Weights of a small mixture-of-experts language model, trained from scratch on English Wikipedia.
Size: 13 layers, vocabulary 8725, 21.9M parameters.
Below are experts of layer 8 (counted from 0) of a mixture-of-experts language model. Rows are named router (the router's row for the expert), gate (a neuron's input weights, with its number), up (a neuron's input weights, with its number), down (a neuron's output weights, with its number) and show model dimensions 0-95. Each number is 500 + 25 x the weight over its row's rms, rounded and kept within 0 to 999. Numbers have three digits each.
Before each expert's rows: a language model's description of what the expert responds to. This comes from a sample of Wikipedia text that the model never trained on.

# expert 5
What it handles: Mid-word fragments. Word pieces in the middle of a word, often foreign names and places, such as Man-bi-j, Re-jo-ice, con-cre-te.
router:475468523472472475489524477529470527523478502525526517517516474477526467474522473475527467523531472469520525531520472528525521509528527470500482469486532471517482530498473526472514474520469524473482470472471517470530468521527527524470476527471473505527523471474475532494474526531475494483
gate1:495457489490436484462501491508512500481501504504473547470490498475553493532529531500492504567518492488478526472524500493529524509551493502494459488542527485494520530487512526492481477557444496517472523488471508468490497486483535502468450499474528521506502480484503500534490529503497535486
up1:490471496491548527468514512512458485506507478548541460510521488525549542488466491492484508490486505521475489498499471504486512495518527522476518472467484468538498458507465485496504548499476494514529494508498530526528523496487497474486473506476512470461494460451490496475476475535490418504
down1:513493518508541497527482497507485509481462505471511491514512495452446494538544460524478528452457504475462495513518481513500503508544493534476497487460498549541518497510463497514484519525512529497463490475506479516450480519503459490481488548496494498507452491480507518492493546474470481541
gate2:479502524500513479553520457523540467522481442530473458507514461473505478517497476501521511499517507518484506547516484531527513511531528491475481490450521529521449522513504504479512489487527521500473513474498466503504466501499557496476475543464487516481491488476521492456502498504450484460
up2:501502462477495512485494509470504481519452501533532457456422491484494453490491507496498489549495494520526479438483507508504498499512549487491499509503473454493520493560505501492524532510477510524505476562499526488507523526470504514520523510552525527510508481489506492549508470523491489498
down2:513464488508502522498515539490464507508503510529504523462512540509511505506481512489472515466561460475535520469496507539496441488525483464511512512480504542509502497486448529553488488522448511528505507518512511464517493516504532512549490504532515523507534549493496516512456520533520525475
gate3:508474521509417530522498440530490508519504507518550496515507472472523504460560508491520483472483471529524513516502464510541508532499470475512522471499524506476496539483494475445525492531475516497489457477469483497512474506505500463485478488504485513518542512493533528493470484522493492534
up3:488530496509471552545478487482482480485524509523538421528493498528482519474500445498549494515481506508577491505470489521547494521499477530528518525519498518488484495462538466500534478515491526507508490503496518505479486491494485508520494490550493470508553517524472523529503493516487517499
down3:503533482494525486528509520496531521491532526477461474517556503520524530475472488486516496485489547504491473518476511495440508526540575478467506538523509491480505482517483490487491499499506510511534505453476520500535471526498496538464505514511504446517517471470558476523495465500500506489
gate4:461528462505515489522502497484515517545457512557494526501507505484515466500516532501495481484504504480486510526463488534532503542509512491541471493548497495485478491561514492483515456516483506525518498487516511428525464555492482487497511507494462458507529479482481498481491566500472512498
up4:455472502535510518500520520491524464493509515480482456456489544543500520493498513508537495471491502487468477537482514473479517528470509520554507510518512511510481547523509451466477546517530480504527517500445515501523484495498480531499453495510485456492512506491455487469528547466517486504
down4:498530519490518524495509549524492444517519470491535491539522480501487493512458464425490499536539488521526505496487463500490466469479499482463525493518512544525465479533508457521528518494491480481531535525515484499538494467482522487506524522489490500487532453502504487521490460517498462525
gate5:492492485485493450439474495486485484513490472492472484485492532479527533485494473514503483514552482509557489526496492529513520463501455489513508464503521486486497471491525521446465463535477501506461483495543507482490486490522483449512465496509432545504527470496510482476530502520515494485
up5:479495503513518498496518464494487486468495514527517487521527435498497517501521514533489491508520511509507512466500494517503519536507450478529524495521490523482425487515504489490533499484541494486492481523508496496488504504437458500501521514539463449504471521449496470454508546518538477558
down5:457519544494474488508518500478511523483485507519476447533493489492486554477471459508548535520516487530526504501509486545494498496505511489513516513474489449541516439525508502491518530538483452489505486525509537539492486510522500488524466488487507507481504492525479456509534447499485456471
gate6:488488442501465495502528464483466525541496526555502502505520460507544490529483502506539485456497463477509497511488496511468499498505479471501465515524484507525496479488499508492527499528542543514488508476525456520521540565500500489503473552504504494535512495543487492499462530548501530491
up6:519484484471491529493554488528527568505470494508485523504504560489461501497505486496496494489515528506507487492484489497497510485518536510562544453529540461453483492525510538485530517521500494499466515519512533499476493455512496498467526455492471528482556531505520497516508481480522487523
down6:496445538502523475472483492479499492470496517506533487519523515501489561536513510517492533497480495484486529508522459486518547534527451492525506508491467509502507515476469579485491522471482485483551523479493496557546489487500494519492469471486519479517521487504526503473489514533534536502
gate7:499490483489507496490526455488496548503512451515536458484534479499512493480502498472485460555501494495481497491507477503513525485509538498542484499490527504519458463550468497435481485474519556491512524527515510439502506492497507506474492489508493524503481495499530491500446502528506500428
up7:487495526484459501496453453484497502504517490514524511481479495534524481532481520447517517470488487562513491484496464500527479495509485516473481484496520476562450483473496523448519487484458507487519459491503536508507523531513449521510521500510506429464513514523493466507491528500491507519
down7:495500492523504470494481483518489487463513511489526501475564501495477511498497526463510497441510512453556470490490473478495504549506516504514477514516534496458516465510502489535496542492501515469500525524490516490476517512486470454556546498511523465460489529515441520525484507497487507454
gate8:528513491497493524453545487559462521495486450499516504473517499476514491501522510506504507555490494469504547497537492486491476506543522457467489485523480491559487543528513540472520501507460552503488488481496556505522501526477449504526502513503499485491483501482463512523483469502524498504
up8:502517501501459521462469480496483456493480523498503500459503514465529544472467514508524453495478478504498474482509529557494456479465472491451480501470486520485529473510500479499553489509478482491514509489498504491482502462542467507480525532478513425491533489488472502518491496548506529513
down8:468510495490510494495524483493509490559500463502503520457500488504510468534489493498504524472506476494505504494499541508488475466532510521513420498510523477471497559444504492497481501529525507477469471505486515456494524446468481538545464497482511486477473541479495514540502469499483499455
gate9:476480519437503512508584500519514491505509500541486489517535483483515466516556505497517463505514483485507524518537505481505494459523521462495491504501513460501464532473510484516522465498476499496503490449471523445552506524547510482505497542507520509500533492504523540493485499491492526472
up9:485518551534528498500494508506511513491562480544514465525478478520506529490557514512491480485507503503474487531555532508501529527494517500496509473497500481520475506549518499487428454470478467499522499522516500498555533509480470502525491487492517548448508473524481486478494499515469499499
down9:490497478487469485489509529475510473523524541468487508477520510509459518466504490584505462559454511505518482490478485504531479490460515507487452473488461542481528486518524462515492503498523494495501489466518509510531534497465498495505517522509496564521492494461510509496510468515496548529
gate10:499479479542472490504513490515513480501503461541485510530524456476505482494509511422504486534521482508525514534450467467504476550496541467474464483479493490523496492462491508492511471494470485473512505547471515479490502493491499521470493535503499498477472467504493485465505471508461548445
up10:468467442462465513508511489503518477522468445517520501541515556449480480535491509458490530531482521533494480508465505472501484473507533524547498545499477488497458533529481493476506503470494454483516498509492499481489496479488468478485491504475527475490514505517546511469452485500500502499
down10:502535518523514512505509496502513473465508511516504518495532521486445481516491489510508494440509539535497550523537556484523509472498488509508496505423475505482512536479480490448488504520470468504518513472479501495485511505504520493459507441457500526481491565521510523512496521513525470508
gate11:503480533519450509512531469484496488491488526550498472499521514508554456495533470511513480492521493517460492496486477531515480546470548476480460510498513481520433500503486516522459529484492497498479477497478554536531495512520512502500473527476500510496490498561507503476450483532515525501
up11:523464519493512489484515534536506516529486494487446508538499550476507543517509537529528472520496501483529503460520448499561531518480506481484477506497503529501529501513520488505556526452526476530514505520505501479490446496482484518517527517548517446526518497492500490502475488465479521492
down11:495460526511510456526490517499464518531474510471493475521562500462525520512525508458484504495478505495481553532472493485506501528537530489518488446496524478489477453478483521517489499478513487460533509481540486502532513523495535489534507462499498523496523535476485471479540488501511469555

# expert 42
What it handles: Name middle pieces. Middle and final pieces of personal and place names, often in sports match reports, such as Joh-ans-son, Adela-ide, Hall, Park.
router:473471525471476475483523474528471526524478497526524522515517472477526465474526477473527468522531471471516524530518471529527523490529523470496485471488532469521483531509470524476516474523474524473485467476471511469530471522529527525472474526474476503527517473476474530485471522531470488473
gate1:491486480455513487535453498512522498516526518468484524534483471482515473466526497468529435482517477471515523531515474509513514486522538447432472447504556462481522531536472497532508509516486495502490460493512515505521494467510515504490487535484491511483516490496508494453516506524502490507
up1:512511511489528542491531481510511483529491497503516462504537506497495497505478500471488437532530494515475502519506467485483534504512452521493519490505478496553522473499479492528469498457505494508522465499456460515514501522483480551494508476492480504497527526458508530442505540513451540558
down1:510471512482531513451485486494507489499504511506487483500492499507475545549454519501502525487492484482472535475481517537504485533493484449531488496498471538531488514520517551489516496521477516438513497523518532504532486519472522512527499459543521517454525504426504472500509452485481490502
gate2:481514538497507500441510486512478521492499496482499526460500502480518470482588473465480471483490511494474491504457492547538516471495513488448491498527505471506513508495508504502512492516444463489499489481497502466494452542485508481469494509498494501495497504492492497542448484576513472493
up2:443508477478508518541498504481525496521479496545496530478530481513501479465448484480499528522503481497500517497528497495527535496497495499587491465507488477524499498477459552461441500472569471496528532496517465523506509508489516525518519497514516500519516501512498478482515471490473538501
down2:503527506502503524516490450507481498511510493472486535463488500509504484464494502522513535481467451518491517496506500484492507538528525452511498536516465538511479485534518529504493540511482504521491516471547480528465485452524513547464496461471471480512561514539517493500474505569502504509
gate3:502474510507500452469539504512472510510495538544514511519545475475493480551498472475540481501470502513554496498550516480524489499512534511512513482516525505525529498476487511474518447515481505485466503494493531511478450486510524498456485491486493483451460478488494497455472465506482441489
up3:486489505525511506534455532505477449473505488521511462486485495486485481509521503486500508517490513537530487523512478484483516515480482503493455517427519491476506522481534512486524478536513516501479513526499469542493465471499461494475489437485467462441504449518490452495497514514461475516
down3:462514499496524530497446527500527497536486515457484499502490492476489539484437533520504462471474491450484483444446491478524506500480490488538499530473469494501482479500505522509508482478505505520513458480473494470521541515453531462468531496479524522504474521529484480514507492525470496470
gate4:505512500457495446482472480500511483504508491523520540488479528468524484490517502491485543528491486491528515523513517490488508537498508454548488482494516494489473516549487502498499459565479487524500492521477489489473487514539530511481518504512455487483509497513484483479430586513506511542
up4:477554448511475501519486494465477515472472471528477479483484525462507485485500464504489508488474483519491516488484531501501494540483462471543502502495495477524447533466501452509500492509497480498448507493503497559509513481513493489471497484490461473553464455517489473550503510480465526476
down4:510516495477533456500498489511529468497444487517503498520485476469489555547506472508497494530497521510519509463520478500518547504508489499520463489481507519471511510525482489494483491531472538479511548513487509483487523515530563534537546456507494506495488441529549455525502487484505516518
gate5:496455517508473493476519485469451489493488485558469530541549483471528509558508523497506429492490489487488490502509494510544502491547480484495537495516510524537530496456496528487488499523507490486497493518499509514514498479516540545491490507497483502490518478440466524512527521487479520551
up5:519478533453509467507517479494493519491503492482491403500484499495495498507469485466515502493525525516491524520537468474508467504444523510503469498510462516518505506473499511485503516559495486556475517469468485459496533475478507524518507494515462556540490469520514532496484521491523511505
down5:516487503483507509465525513479525516512508523455519470466466541484493516502501518491519470469481483480517517485463494506502488526542477478456500495498491511468495471499503484488552552498515466444473522455524480525502547513492501504434509520505509517535459523518447482534531500536492518502
gate6:477458498477526492500508461534483481510519500507510444505477486507523467516488495455512506507520511502554515490532455506567521485479504491473468499443526470550483522509458478495509491490512482489489492473495524490538489543506555508497469516496483531523471481467497493541479492530487520539
up6:533471458507547520519499549496487487510484509487523482543457504480527488484493473515494500551512507491511509503491555500500481436480511504515507477501483507548500552479481489509497478508537515492538457503484460533466505511501441526505503520489506432466488522486479492525503484519512523473
down6:479478470490512494494549498533514452493480451507490496516529523500512499461507521529483502481509486510482472475515482515486503499478471463454480498484553531532473476538513533491505455511472469545522469533529504428501531502507497491505513507510543513498472516495544483461503530482454510493
gate7:487561466470520496488540463494475451547471509516490532491484491512512491501490443495476513503461465525536553506512501526546535523509547495443463447498535502533508495531513519485502487530472501516472492507516520515515478501534493498497502512489481460526530511497489502486487502538514504499
up7:506463520505515509532499486511500524490526472467477507476517518525498476538520507524508500553504494532496493504520503496495525465494469521512518492493479502565484543497494470473524538493499547533441525499474593503530482491487499513498538476516517498490472499526506483472485536523491443493
down7:487534479522447516426527511520480528503528506482477537493470484490485545486500519479507520525493534490512482477517461495480515484512535458480540487499474515463518464532518503461495513499506501479528463511512465518487486494505495446471483486561539459525467494511523526516490522508511485487
gate8:527448427458509442530491524526486524539523516495530488493531470481500509507516494461508503482528520497507503500486491553518511487529496477516499507483498491502467502532487518525523484498517485489472496524460504485487475512513484480478468557486476512495446487478475538434513542517504512494
up8:469491516536493572490501507507507454516498512511483528515495490538477490461525497513485540498491526483492488504433508515458530506518498483498490514544457491535527536498460523476462466539500516497497517467498523457455487512462450530466490488482469524500510489513482493474536501504489515517
down8:503530529523507532456504512459526478477499482542475489455522507504521493450552498513515536528496525496499498522473482486492498537441506487492495498513496511532535479510517482561476478515520517503479485525520529499489495482468534510498475521537522551515480448507485503486497516491546515557
gate9:476487510521506500522512492534485487471434541524472512520482507508510498443517475503511471507526457507521520509513461522483462431538492466500496473484518484496432501531521484529502501493526485478484483512502512510505488478550468523479485530520504516506483499472456524537491522493518462541
up9:500522501498522540496459501481518507517500545486526475502520492502497525532510503490482478532501518538512483474522533488579498556512423511490512492576516484496489554494499493497493493527496486535509495475465502485504493505497527525489499504470479536532569483515495471476492510493497511492
down9:536467518499503528476504557512476475471518508518480502560458531493516486511536504500485558491466502486510521517484485526486533471458446496466495476532509473481513494503511495487484531520495487484549506493531491530516495484498528508482492513520523532507438510513488534479518445518521550496
gate10:458519497473430479530456479510512513492494534528494493497562518521485489516498485519498506519536472519511497506457489509487519550519501493498445475503543478524466550525477515518551505510498505495507499532446476480492492507501528557485480485469497464521468481484487483499496522505485528475
up10:509482483486538505536455483514498525493495444485460533510507512486487523505501489510521482499542478504521516480480489507492536539465504500489515503479526512539495537492494464460479550537498489461447515510507557463495504483508522532510524449515472524476540461514506481511521505492521446524
down10:512513508525466485475496513522511516504537501513504496470535479491512497492525492496528513531466509502489487454462470501467470488497517506513511521475510528471524474504561514502538493556542515485482525516469538492442508497474533513432505497505516489543498552478487483540483484525488549481
gate11:525513501510464487453511494513471465580524502519507509470480468487484527453505505466522492498513524490513498516525508514532486507500503457519486463504507519519448470483495494484504502494486531510468511524456520498563477460524470509457499517468514545510531491484523555508507496530465517490
up11:505516500495575450488498512505499499504548499487555531471453455538536491530529500505467510488498519517544497472507535513526498451509488507506514533472555490498498490531507485501487447487500516505519512547538504487478483531526498539483493492507494499488520507490503510449470503519515496545
down11:528483503536501514514474467499485516493523517482493535527504485527485482551541506525499553484490541481533480488486504459489527482477503464468514536485507544492503464487515528449458472527524485496497455491487469523482493504496495444482446439525509479494507495497505519542506487492522492468

# expert 39
What it handles: Name-initial syllables. Opening three-letter capitalized pieces of names and taxa split mid-word, such as Cap, Mac, Mor, Car, Am, often after of or in.
router:479469528475471478486519474524469521520474499525521537515520468475529469472525477476529467529529474470514523530519471528525524488531520469506479472485531474525484530504475523471505471523475521477478468474472530472530470528530524518471474526472474511528517470474477532494476524529473498486
gate1:526478493506509492539517459497494521537428469563517521483482503448496491504522524504523482520516453513535553513489555496519512477512540543521493508478526493472480510494504552472487509473504523463489474514459477514519467515521496471484511525479489522513525498495476502494492481485475489464
up1:522517534543477495501499461493505513487451514488466557497475488498489501487536496497500490475499528512491479485537522487485494457546499494544455516505454512478524543505484480478486551499491534477523495492498521485463518495499488572484455469482537464480455516508490481495513538511473484500
down1:488485511495524486487495458461531502511509538492534524478472506492464448488490475494476466515494465505549483463498477493553486491528514478501569519528514495512496487470482482510508530534532510530472473505492512485433506498484501544473508503471466495494494503512491477533507479535551459515
gate2:491482546496493508514528464494533535527486519521513467504506497479539520451505502495495497528507461506499540575533469503493533496503485527554463511481499520459498520475459499500483501508496518470567508527479509527538464509501507510444505529472472499473476495518488510483447498503504504506
up2:494496534524480531486500460484523474537507468521508468453487485504541496459520491532453522494544506511515509507494459495489520446482491512451530493467463524517550502512467505521517505507503502465506527502510535499464471529485473513506470478516488524488476484469537502547494480520526463461
down2:505533507449516492550481505481515485509493489486517491486523498446488488464451509508478503499487480536505541438500498498497502500455483483488469481516512459516497516541493489466500527495463509528492476520536541489536475516508445491483506535487521514501491508491563501499557507447504509472
gate3:445493561500520464501511515530500510489472483545504500491524504484500494531488509484519491508533470533509530500554545500483525465506507512511465509469530482522459532495509501472486463514542491474491515488501502513508431506492499537482486533464478505487517512489475525465452507546492511448
up3:550517535497533509498520505477482464503499489487520475524517460506492493513509525490482508487502523472503463523500482521548461503519516509531495518476473481505556512464482496486449549479479520536477521493452502475539559519517530501501475460471487478542479490489491520472534503466512451505
down3:449499542542456492520483509463516524518531523458487519530477513467497495473509504470547530506503480524481463530512493510467495497521548502458532540491502512530477491524504526494522512481506490531493471507558540530510486518482537495486515526492539502530476482530465508503500484457534492523
gate4:454515483473501480500532503505491535540478527486525527510495456487512461523490524494530515503489487481451472501521490520546486514491519534514504430497484461501502477505459495530477492476458499524486504540495487469509456524580499488521509493485490486480488475477513500473504495495432484510
up4:518467523500487471534491516514514507487490475522502489520522523512475506472546462502536504499469512508522507502488505488484489526515503478542477500553501508536511520514519522517594506497536506475542491456514493527502491534465526510478459486489523462520542448534507529496478494491544487527
down4:486510489485499512481483444475522506503501526524535459548483492534535535463512525493490488515509525481512491488490513487482507520505525562504497479525469508530576486455532495503529493461502497494495513508494522519494484518558511519514497502510541460548545486475504458510517492549517512485
gate5:514528508536504500510511481518467568509506508542541489499522513509522460532494460479488534504514448519484523506484523503502499559516514489514518464526502444528456500457467512451506499547524512518494529504444514526523512543514532498537515515478517503513498497501497515534505510522510492517
up5:507537510494521505535506531501521518503498486482522526503488490487522466521510487516509498537487517503548493511551495495479484470484561493476499484491511551560475536524500470514463500447491504515453489500533539484476492490530460476461501448513479480473549533522505472480532509512482478489
down5:513486492521505473474487506492498502555527466484541497485504462517463469504524488486496467492485561508498504501540499531544516433536470486521498499482507503492468489518493491480506420492512486515503506498485518485477516470492529494499520529468474569519487509541519490440498486497498494474
gate6:487518509500506510519499511493503484499487487526463469472484496518526486486524490519496476477509502509548544528472438473502518512502546492511472497475511507471477495483511524467542469504489544507456498493490498461492456490502509506517503559485428520450523498501474526467436507522513519533
up6:500459527457507506510500501555476536536479475494500513566517494492525500515469523446524495504487491498440479519511511496488508464499460488541503467486503484514531513543492508505498521551486491509558507483496495478507540526501460495500480486472523528503485538468527532506536475520503526468
down6:447477529480545525490498461514526507477508477454465528491487500477485499516498503470506541487489479541510485511512487487481502540493493475508456458522513495516524522515482469526483510514445498534504529554512482510504509522516513547500531470490476504504460567516495522516506509570504496498
gate7:498441572485473495497531498489495546524497483490526536459514498473538531491516494522554493489498511493531499484554453496553508536538503481510456479509503493527469505510521493506504498507465524483476490474517521493504512540491518515471484491480491552514511495486500525502498522483487550453
up7:499484518506510502466501461519502527502526516505477477475519492466503517526436502506496488492466489486523518547552498490551514466454552501467520499506492496508510497482491492485482557529494521530461510532487521520520535480490515505502528465470514520532558489472486534529528512525488508449
down7:490497491515439541531515475510514474487519482476482573519483503488520486510528464526547475497535480502516518481517488426499509482499481495457516516492480514500489476539526497501483472494458541503535533521519528502520483494485488467494530463501482497501456486473516510476495553527475520516
gate8:456499494427491538480483479499498514491434521501538513539514491499522496501490542450549485545524506513522512499511505517530534491482523509479466503499483467501489476514482537468512504519506540490494497486506481475492524530507541491477483534504489546523513460469511524561496527479493498514
up8:483542474504476516478499509507483507444467473511520483522489481520471500515487532478544488493517498536509494489486523488543512523505454510488429500521476516521528508490515511468536471501500521492561525492538467540470520524487513457483510567492516553483506508484517490486528529481515495496
down8:521518486453538481592490523526463533476491499479526515488545494492518512472504470486478500490506479529538501539528523490519524471481537509479472524488503510522472512494511513518477454538478489507452489480506487503536553484494465511455491535492491492531503498474522485509482522487530477492
gate9:477494519486470486487519476490502523538492448513499492530512485476505515504482475439509468500494488462483510539533475508520488431485488483481490467524490512560470503460506525516543508485478469506447495506473532507524475521534517511491476542508473515516489456495485534511539530460493499510
up9:455492474498487497528478502478487495528509459525457454478459482496482517554508489466532469514478514517495511546512478544509513460493441477518508526516476540536492509499520515516518529503479524516470517508489542509516488446504516529511485528500507457504505456521531523521530526496507483538
down9:539492493509537490494535479472492480552495506482527516507504513462487510455482470507503538480499499510482533463510485528518490528460507516503485550507434503525503505471472472461503519512516499448503492517481482504445457496541514476492479497538470489492507489509523504572502465477487473512
gate10:522479536516494491497545518486492483502472487510505535514501505522523482502514515509471494516521489477506530534493498486497529486520484501557500508484501514556458500462486461496472488496493501482474452468447530459527471492525522448495438505529494497510538479518446541496493523503464548504
up10:534485532506474516503549532454487498475524496523498538492514488507504500493529530503478507534511497487510529485477517458483516504484487498509502500492477502537466473569484516532460464512476510507499489501501444541550543471483491469492502524550524489484525487562475508555482509507503504519
down10:479524518521521463537501469554546498518540537552487486503509510524496466483526476506473491514514505527501465521513535563503504509505467537478489479488515501494524509513523521475518502473485463493483488540492489531524505445474508531443523481467477519466525471489530506500484521491525505463
gate11:424452555478505496505542525493470525509518502520502541491503485445506502510501481493483456495536472453493511481474454508531484536559515469502486486493480487479521519494493533518482473517479539517497506532512507496480505480488542532484478492458495486506490520497490531462518533496491526479
up11:548527474496510534488492472507490487494519497471508531540489487549499490453514482483495517519522490492509536490499525490524534508446468520531512504487503515528508492506493514462479535484462483477491492490532514476568471457519466516461502534552534502477483480467509500567522476504490507499
down11:531508461486513487519478517480498497504494535487469516511491496513519477544472475506500496486468500453467461513462510512476477491523435472484536511477517496532550460504537493501480486487527487499534461529464511498504509463559481535522457490491489427523504493493506494508470473511515482501